Experts of a small language model: 12 layers, 8194 steps.
Below are experts of layer 9 (counted from 0) of a mixture-of-experts language model. Rows are named router (the router's row for the expert), down (a neuron's output weights, with its number) and show model dimensions 0-255. Each number is 128 + 24 x the weight over its row's rms, rounded and kept within 0 to 255.
Before each expert's rows: "comes before" lists some tokens at least twice as common just after its tokens as in all text; "raises" lists some tokens whose logits its average output raises strongly, later layers aside. This comes from a sample of Wikipedia text that the model never trained on. Tokens count by the router's weight.

# expert 5
comes before: ", ", "\n", ". ", ".", "\n\n", "–"
raises: ", ", "; ", "\n\n", ". ", ".", "\n"
router [179 112 163 151 142 157 118 120 102  92  89 117 154 119 168 120 132 138 128 118 138 101 151 106 125 126 162  72 101 148 106 126 142 118 130 127 159 102 128 146 147 122 118 147 170 112 158 119 139 148 155 141 129 203  99 127 113 155 144 130 156 145 111 179 114 123  94  97 108  98 126 125 124 144 118 143 168 142 110 145  91  78 121  80 102 137 102 121 113 153 118 117 131 121 154 101 120 106 126 118 103 116 126 138 155 160 128  94 125 134  96 150 131 134  90 127 135 135 122 104 120 107  92 145 134 111 137 148 122  69 108 169 133 130 131 137 140 118 148 104 116 124 136 127 134 108 104 115 118 144 171 133 105 131 123 124 132 123 141 123 117 102 140 121 142  45 144 125 136 159 139 131 139 160 106 134 164 142 114  94 132 134 145 140 130 142 122 123 142  97 155 144 123 170 156 131 144 182  95 117 124 124 166 149 119 252 140  98 136 134 140  95 107 113 138 112 106 136 113 124 127  98 130 133 110  56 124 110 120 124  87 116 145 164 118 112 180 155 141 112 119 126 103 187 166 150 131 124 145 163 131 136 102 108 150 126]
down0 [109  91 150 141 145 129 118 117 121 113 130 114 107 128 125 141 102 118  96  98 127 119 122 130 113 151 150 139 107  81  82 139 126 129 134 161 154 136 131 118 163 119 137 132 164 158 141 112 111  92 122 140 126 164  64 144 114 130 109 117 161 112  95 154 138 120 154  89 120 132 131 113 101 102 103 146 112 110  67 167 116 117  60 121 161 115 107 104 108 117 133 152 138 141 149 117 168 112 113 121 143 150 138 123 163 122 145 149 119 140 145 122 129 119 114 122 107  63 169 117  94 112 120 155 166 152 149 142 119 107 140 151 106 133 150 129 183 142 155 128  73 144 148 152  84 128 158 110 135 136 110 132 123 130 135  87 127 137 195 157  99 129 141 121  91 134 109 100 101 154 111 141 109 111 106 160  94 154 156 133  96 108 130 136  79 164 114 151 144  94 116 128 146 154 139 121 117 137 137 134 108 139 100 128 114  74 125  97  76 141 169  96 138 113 146 103 145  69 137 140 132 150 117 127  84 134 103  75 175 125 132 162  81 126 142 115  80 129 131 137 159 124 177 133  99 143 136 153 149 132 152 138 154 141 117  92]
down1 [120 151 155 125 147 107 117 187 154 167 159 133 162 118 121 119 105 151 120 154 101 124 142 137 116 153 135 141 106  75 142 133 114 139 132 121  99 126  98 142 132 127 118 118 172 126 129 119 119 143 142 119 134   0 163 134 146 119 120 174 122 160 165 147 169 153 135 114 122 150 124 101  93 138 120 141 144 117 153 133 145 142 150 116  94 146 128 143 144 129 159 124 125  82 123 142 124 117 106 106 119 109 114 116 118 140 158  87 100 123 130  91 123  54 144 145 119 111 119 138 119 126 140 105 139 122 138 114 126 134 156 130 112 131 111 154  96 132 113 106 125 108 119 118 116 146 123  67 119 128 112 151 125 121 135 163 136 138  97 146 123  62 133 150 149 225 114  90 171 119 143 110 111  79 170 134 105 132 137 140 108 160 149 123 139  95 124 150 133 126 129  84 139 129 139 120 163 115 120 165 133 152 113 130 119  51 126 116 112 161 131 143 101 143 127 171 109 159 104 158 162 126 126 145 153  95 136 124 142 146 141 136 139 145 101 124 159 124 166 138 108 159 144 124 110 122 104 103 140 136 127 106 133 133 143 145]
down2 [119 182 145 110  97 163 176 136 139 163 144 152 123 136 159 126 112 130 147 132  92 145 128 120 137 138 116 128 127 104  87  84 134 108 175 128 139 152 135  81 113 185 148  98 118 117 151 155 116 122 137 161 119  14 129 158 148 115 139 163 158 132 133 155  98 131  90 117 115 142 112 127 129 151 132 143 117 126 170 163 138 125 122 136 123 154 171 125 122  87  99 113 156  95 144 120  84  98 162 133 180 165 171 102 128 142 110 147 125 143 124 141 117  97 114 127 120 123 121 123 137 120 106 143 118  87 167 174 120 126 125 142 115  89 129 114 148 146  99 109 120 126 125 166 118 107 117 158 135 122 106 128 111 139 124 131 135 112 112 143 133  88 137 130 120 203 153 129 143 140  92 115 142 141 169 126 136 108 159 108 123 156 110 146 165  90 158 168  96 158 128 127 126 135 129 104 107 122 153 127 165 134 127 146 139 159 148  85 101 128 121 134 126 137  94  77  97 152 156 122 101 107 110 145 102 119 152 153 108 123 149 118 155 130 106 127 178 141 110 116 120 120 126 173 147 118 138 131 117 161  92 123 184  95 149 126]
down3 [122 144  89 114 156 148 133 117 154 109 126 127 158  81 139 127 105 136 125 105 152 115 117 153 133 147 145 118 127 114 129 134 139 138  68 111 121 131  98 161 119 122 146 128 108  99 112  97 132 147 104 123 117 201 150 121 131 170 161 120 147 178 128 157 103 155 100 143 111 112 139 129 108 180 150 127 119 137 161 107 134 162 127 190 103 142 142 113 115 126 111 166 168 130 145 142 141 101 160 101 144 146  93 161 155 131 127 159 138 140 180 133 119 153 132 158 117 120 129 107 134  84 145 135 141 142  97 122 121 174 109 113 112 123 130 147 141 121 160 179 164 116 138 123 133 165 117 119 171 160 149 147 171 141 140 137 126 150 121  94 123 154 123 141  88  79 103 114 117 123 151 157 157 143 140 123 154 136 141 121 112 142 171 114 129 174 117 102 192 131 167  78  92  95  99 142 178 108 124 146 145 105  98 128 105 149 151 148 126 118 140 113 125  87 125 161 150 131  89 111 178 125  98 161  82 104 121 156 118 127 112 106 123  68 129 128  92 130 125 124  95 117 163 122 105 125 136 148 113 159 109 124 132  99 161 166]
down4 [ 70 126  99 146 162 132  90 102 112 147  63 121 132 205 142 136 119  99 128 121 122  64 135 142 165 131 135 138 105 129 120 154 166 133 111  99 162 117 104 157 146 146 116 116 113  95 120 154 115 111 146 116 131 143 101 106 167 151 131 152 158 139  90 128 162 177  96 101  65 132 122 134 107 127 116 141 131 141 117 119 144 138 122  94 116 135 125 128  99 121 162 133 110 150 162 146 105  93 165  60 123  91 140 102 136 122  91 105 182 133 122  93 175 140 131 146 122 110 109  97 103 128 146 109 152 143 110 125 105 131 107 137  94 107 115 107  94 120 113 120  91  69 135 146 114 156 119  93 153 102 164 135 120 140 118 122 104 150 102 129 128 131 125 103 123 118 116 134 167 130 119 128 130 129 117 106 122  74 109 149 107 105 132 125 104  85 149 135 138 144 116  88 151 105 112 112 133 139 117 112 113  98 110 116 131  79 129 118  85 169 145 131 103 113 145 152 174 151 113 139 103 154 152 111 132 138 126  85 112 146 109 153 155 111 142 174 135 134 160 117 143 162 170 109 117  92 149 116 105 151 130  92 156 125 111  93]
down5 [ 86 122 162 129 106 165 131  96 126 127 175 108 167 127 123 128 154  63 118 170 118 101 111 136 160 141  99 137 116 122 166 150 134 139 111 100 112 102  63 159 146  97 109 116 119 138 101 149 140 119 143 104  99 185 112 147 113 111 137 140 127 138 158  93  93 109 107  81 152 112 140 147 136 145 124 117 157 125 119 147 121  71 126 148 123 112 111 148 171 124 123 141 109 107  90 131 152 110 139 146 124 172 157 119 118 145  82 121 179 109 107 137 126  91 151 142  94 135 160 151 136 138 168 184 157 120 131 130 151 128 127 121 109 136 138 130 147  86 118 130 118 170 142 130 117 125 120  86 164 149  94 144 120 109 139 132 135  93  91 114 118  98 151 179 148 120 118 103 125 177 127 102 118 143  80 145 157 133 116 142 124 127 171 139 116 114 129  98 121 139 115 153 101  96 168 119 124 151 131 100  96 135 135 151 100 107 120 152 122 127 125 143 161 126 104 107 177 108 149 145 190 119 132 139 136 185 141 123 136 134 141 105 109 103 186 114 186 171 120 109 121 127 131 154 147 171 121 128 148 111 136 116 151 101 107 120]
down6 [128  86 108  94 126 153 107 120 112 136 148 113 109 148  95  89 110 158  91 114 125 145 121 112 125 114 110 177 146 147 103 133 144 192  99 150  94 167 109 123 141 168 122  80 140  90 141 135 120 157 133 142 145  98 128 113 176 142 130 119 130 148 130 142 135 113 145  96 129  92  96 144 121 128 103 132 153  98 165 153 150 136  93 170 106 123 145 108 133 163 147 155 152 101 124 130 120 142 105  88 107 141 117 144 127  78  88 148 164 110 140 148 135 146 137 125 148  76 142 138 107 107 112  97 153 157 110 101  98 164 136  97 125  94 123 134 141 142 126 115 140 130 104 105 102 119 111 135 154 103 129 142 167 154 131 154 134 142 113  83 175 134 116 137 118 158 102 140  65  98 150 101  93 144 180 149  76 107 161 126 138 104 149 131 128 139  67 119 113 106 152 134 144 103 127 135 115 117 136 107 113 146 133 124 139  94 153 152 118 159 165 178 130 115 154 124 142 143 124 154 120 152 143 155  82 127 105 135 156  74 116 134 130 138 163 110 117 132  91 111  85 120 145 103 117 116 117 154 188  91  87 126 124 122 122 170]
down7 [107 107 139 116 139 138  95 152 126 135 161 135 157 134 140  89 118 142 166 136 109 118 107 112 141 169 102 106 129  90 121 168 181 154 144 129 163 110  99 107 115 107 111 128 133 152 125 155 119 122 132 134 152 110 128 106  88 104 153 144 170 100 161 106  26  99 187 115 147 125 123 154 102 124  98 143 113 122 132 114 135 139 116 134 125  98 118 135 203 117 135 154 114 113 105 144 126  71 114 129 143  69 168 130 155  99 124 142 112 139 164  81 121 108 110 115 140 165 108  96 137 156 110 137 116 124 131 107 116 146 111 114 138 138 128 158 130  64 129 142 113 127 176 122 110 118 156 155 132  76 144 133 108  99 129 139 131 129 118 134  83 127 123 125 139 122 179 132 117 132 143 171 128 123 172 156 138 161 121 119 123 105 135 122 122 158 103 136 103 157  95 113 172 145 139 165 126 113 158 143 137 177 120  96 107  76 147 142 132 106 108 136 116 117 120  83 137 131 117 111  84 126 123 130 122 121 109 138 110  88 106 128 139 133 120 162 161 167 109 155 168 153 165 128 144 108  99  91 104 136 137 128 143 151 150 107]
down8 [157  85 122 133 193 109 142 121 108 138 146 137 153 114  98 156 126 109 139 126  95  99 153 106 169 150 178  76 101 108 146 116  51 146 104 131 110 103 103 116 123 119 108 136 115 127 125 160 121 145 135 123 136  92 123 112 135 132 142 116 162 111  99 121 185 163 145 116 105 143 103 141 110  94 145 126 150 103  74 135 109  75 103 163 139 121 149 113 155 148 151 123 119 132 133 134 162 123  92 137 161 111 156 147 127 126 153 117 123 143 145  87 105 130 145 119 123 163 132 103  96 118 146 103 106 116 120 119 113 112 134 132 119 138 190 128 125 137 125 108 131 134 108 137 182 157 142 160 103 137 114 135 119 111 181 132 116 116 111 140 141 100 116 136 120 134 146 100 117 163 140 125 133 134 109 152 139  94 128 159 146  98 165  86  84 129 132  96 100 156 127 147 106 122 161 161 152 131 111 152 154 110  92 173 152 102 117  70 117 176  98 159 132 121  91 170 141 158 167 148  96 100 145 165 116 115 168 111 125 134  96 170 136 112 121 113 121 175 124  80 110 165 123 117 105 129 143 108 110  98 154 109 146 113 149 136]
down9 [143 136 119  67 106 128 133 158 129 149 108 123 131 144 167  80 106 114 160 131 145 127 155 156  79 132 152 108 136 135 123 108 134 118  97 143 159 140 136  95 151 126 148 146 132 126 128 137 144 132 128  82  99  44 154 166 104 154 159 141 146  75 121 141 143 109 134 106 126 182 124 176 106 157 125 120 124 126  81  96 104 139  83 113 124 166 160 143 119  92 135 139 133  99 148 167 101 108 179 139 143 141 125 154 140 191 127 134 102 137 130 124 106  78 128 161 120 139  90 146 154 135 113 113 164 125 160 141 145 161 113 116 150 159  96 178 133 131 149 132 139  94 142 116 147 124 133 151 152 161 121 135 135 150 143 140 123 144 156 133 143 124 136  74 140 176 129 146 105 143  87 117 124 118 131  96 131 132 100 105 178 125 120 101 167 146 182 146 135 133 106  77 128 177  97 111 121 108 158 189 161 126 112 152 110 106 100 100 141 120 124 134 152 134 126 138 108 121 140 129 112 179 110 131 121 137 153 163 119 153 108 105 140 161 109 104 128 132 147 120 116 145 100  98 108 115 103 134 126 126 156 116 135 113 162 130]
down10 [121 122 139 117  95 102 134 175 135 107 122 155 124 127 151 130  93 151 135 155 130 110 135  94 110 114 140  97  98  84 157  74 138  80 132 127  96 118 124 148 131 122 109 110 152 130 134  96 133 119 137  80 107 169 163 164 147 131 146 137 126 124 121 176  81  90 116 103 131 148 166 139 162 112 124 136 101  82 119 128 128 116 151 165 105 158 110 127 125 170 134 127 150 123 130 133 121 147 132 129 175  83 109  76 125 143 116 111 130 136  93 124 160 185  93  80 156 116 142 156 158 137 126 112 115 118 122 133 117 123 108 168 131 161 132 122 144 134 141  99 159  72 143 108 119 110 160 139 133 158 154 120 166 172 104  99 142 155 107 157 119 149  93 121  98 190 140 166 146 125 132 140 192 102 125 134 165 122 121  97  86 131 105 139 149 139 140 110 147  99 136 168 110 120 136 106 136 116 103  81  99 165 138 129 140 114 153 134 131 155  98 124 109 145 125 108 129 108 105 102 129 113 149 133 114  84 169 150  84 101  89 140 117 138 113 116 134 115 191 110 130 112 142 121 154 101  85 107 135 171 133 142 132 113 137 117]
down11 [123 127 118 204 173 128 144 118 106 119 144 147 121 130 105 137 176 118 107 123 146 106 127 101  97 111 158 136 125 117 136 107 133 140  97 115  85 129 133 141 144 128  92 141  82 163  80  77 150 112 160  89  88 207 151 150 152 132 143  83 104 117 115 132 116 160 112 109 143 133 131 148 132 109 157 117 131  74 106 137 122 102 128 120 154 171 115 150 123 124 158 131 125 117 108 163 101 166 123 116 119 100 173 141 113 113 117 112 105 112 137 169 125 152 145 134 165 118 128 129 139 162  92 118 164 140 132 145 133 135 100 127 121 128 101 186 132 133 106 131 122  53 143 141 129 144 141 151 158 173 118 127  90 148 147 146 102 109 126 123 159 152  82 133 143 105  93 116 155 145 124 100 166 112 102 110 106 141 102 106 103 115 116 125 106 107 120  97 105 123 165 165 149 130 118 122 139 111 109 121  80 109 147  93 144 148 162 153 109 124 103 159 157  83 144 107 141 125 123 152 147 139 133 142 128 145 151 168  99 156 128 133 125 118 144 123 126 128  92 137 125 110 153 141 130 160 148 160 134 168 153 140 118  61 114 174]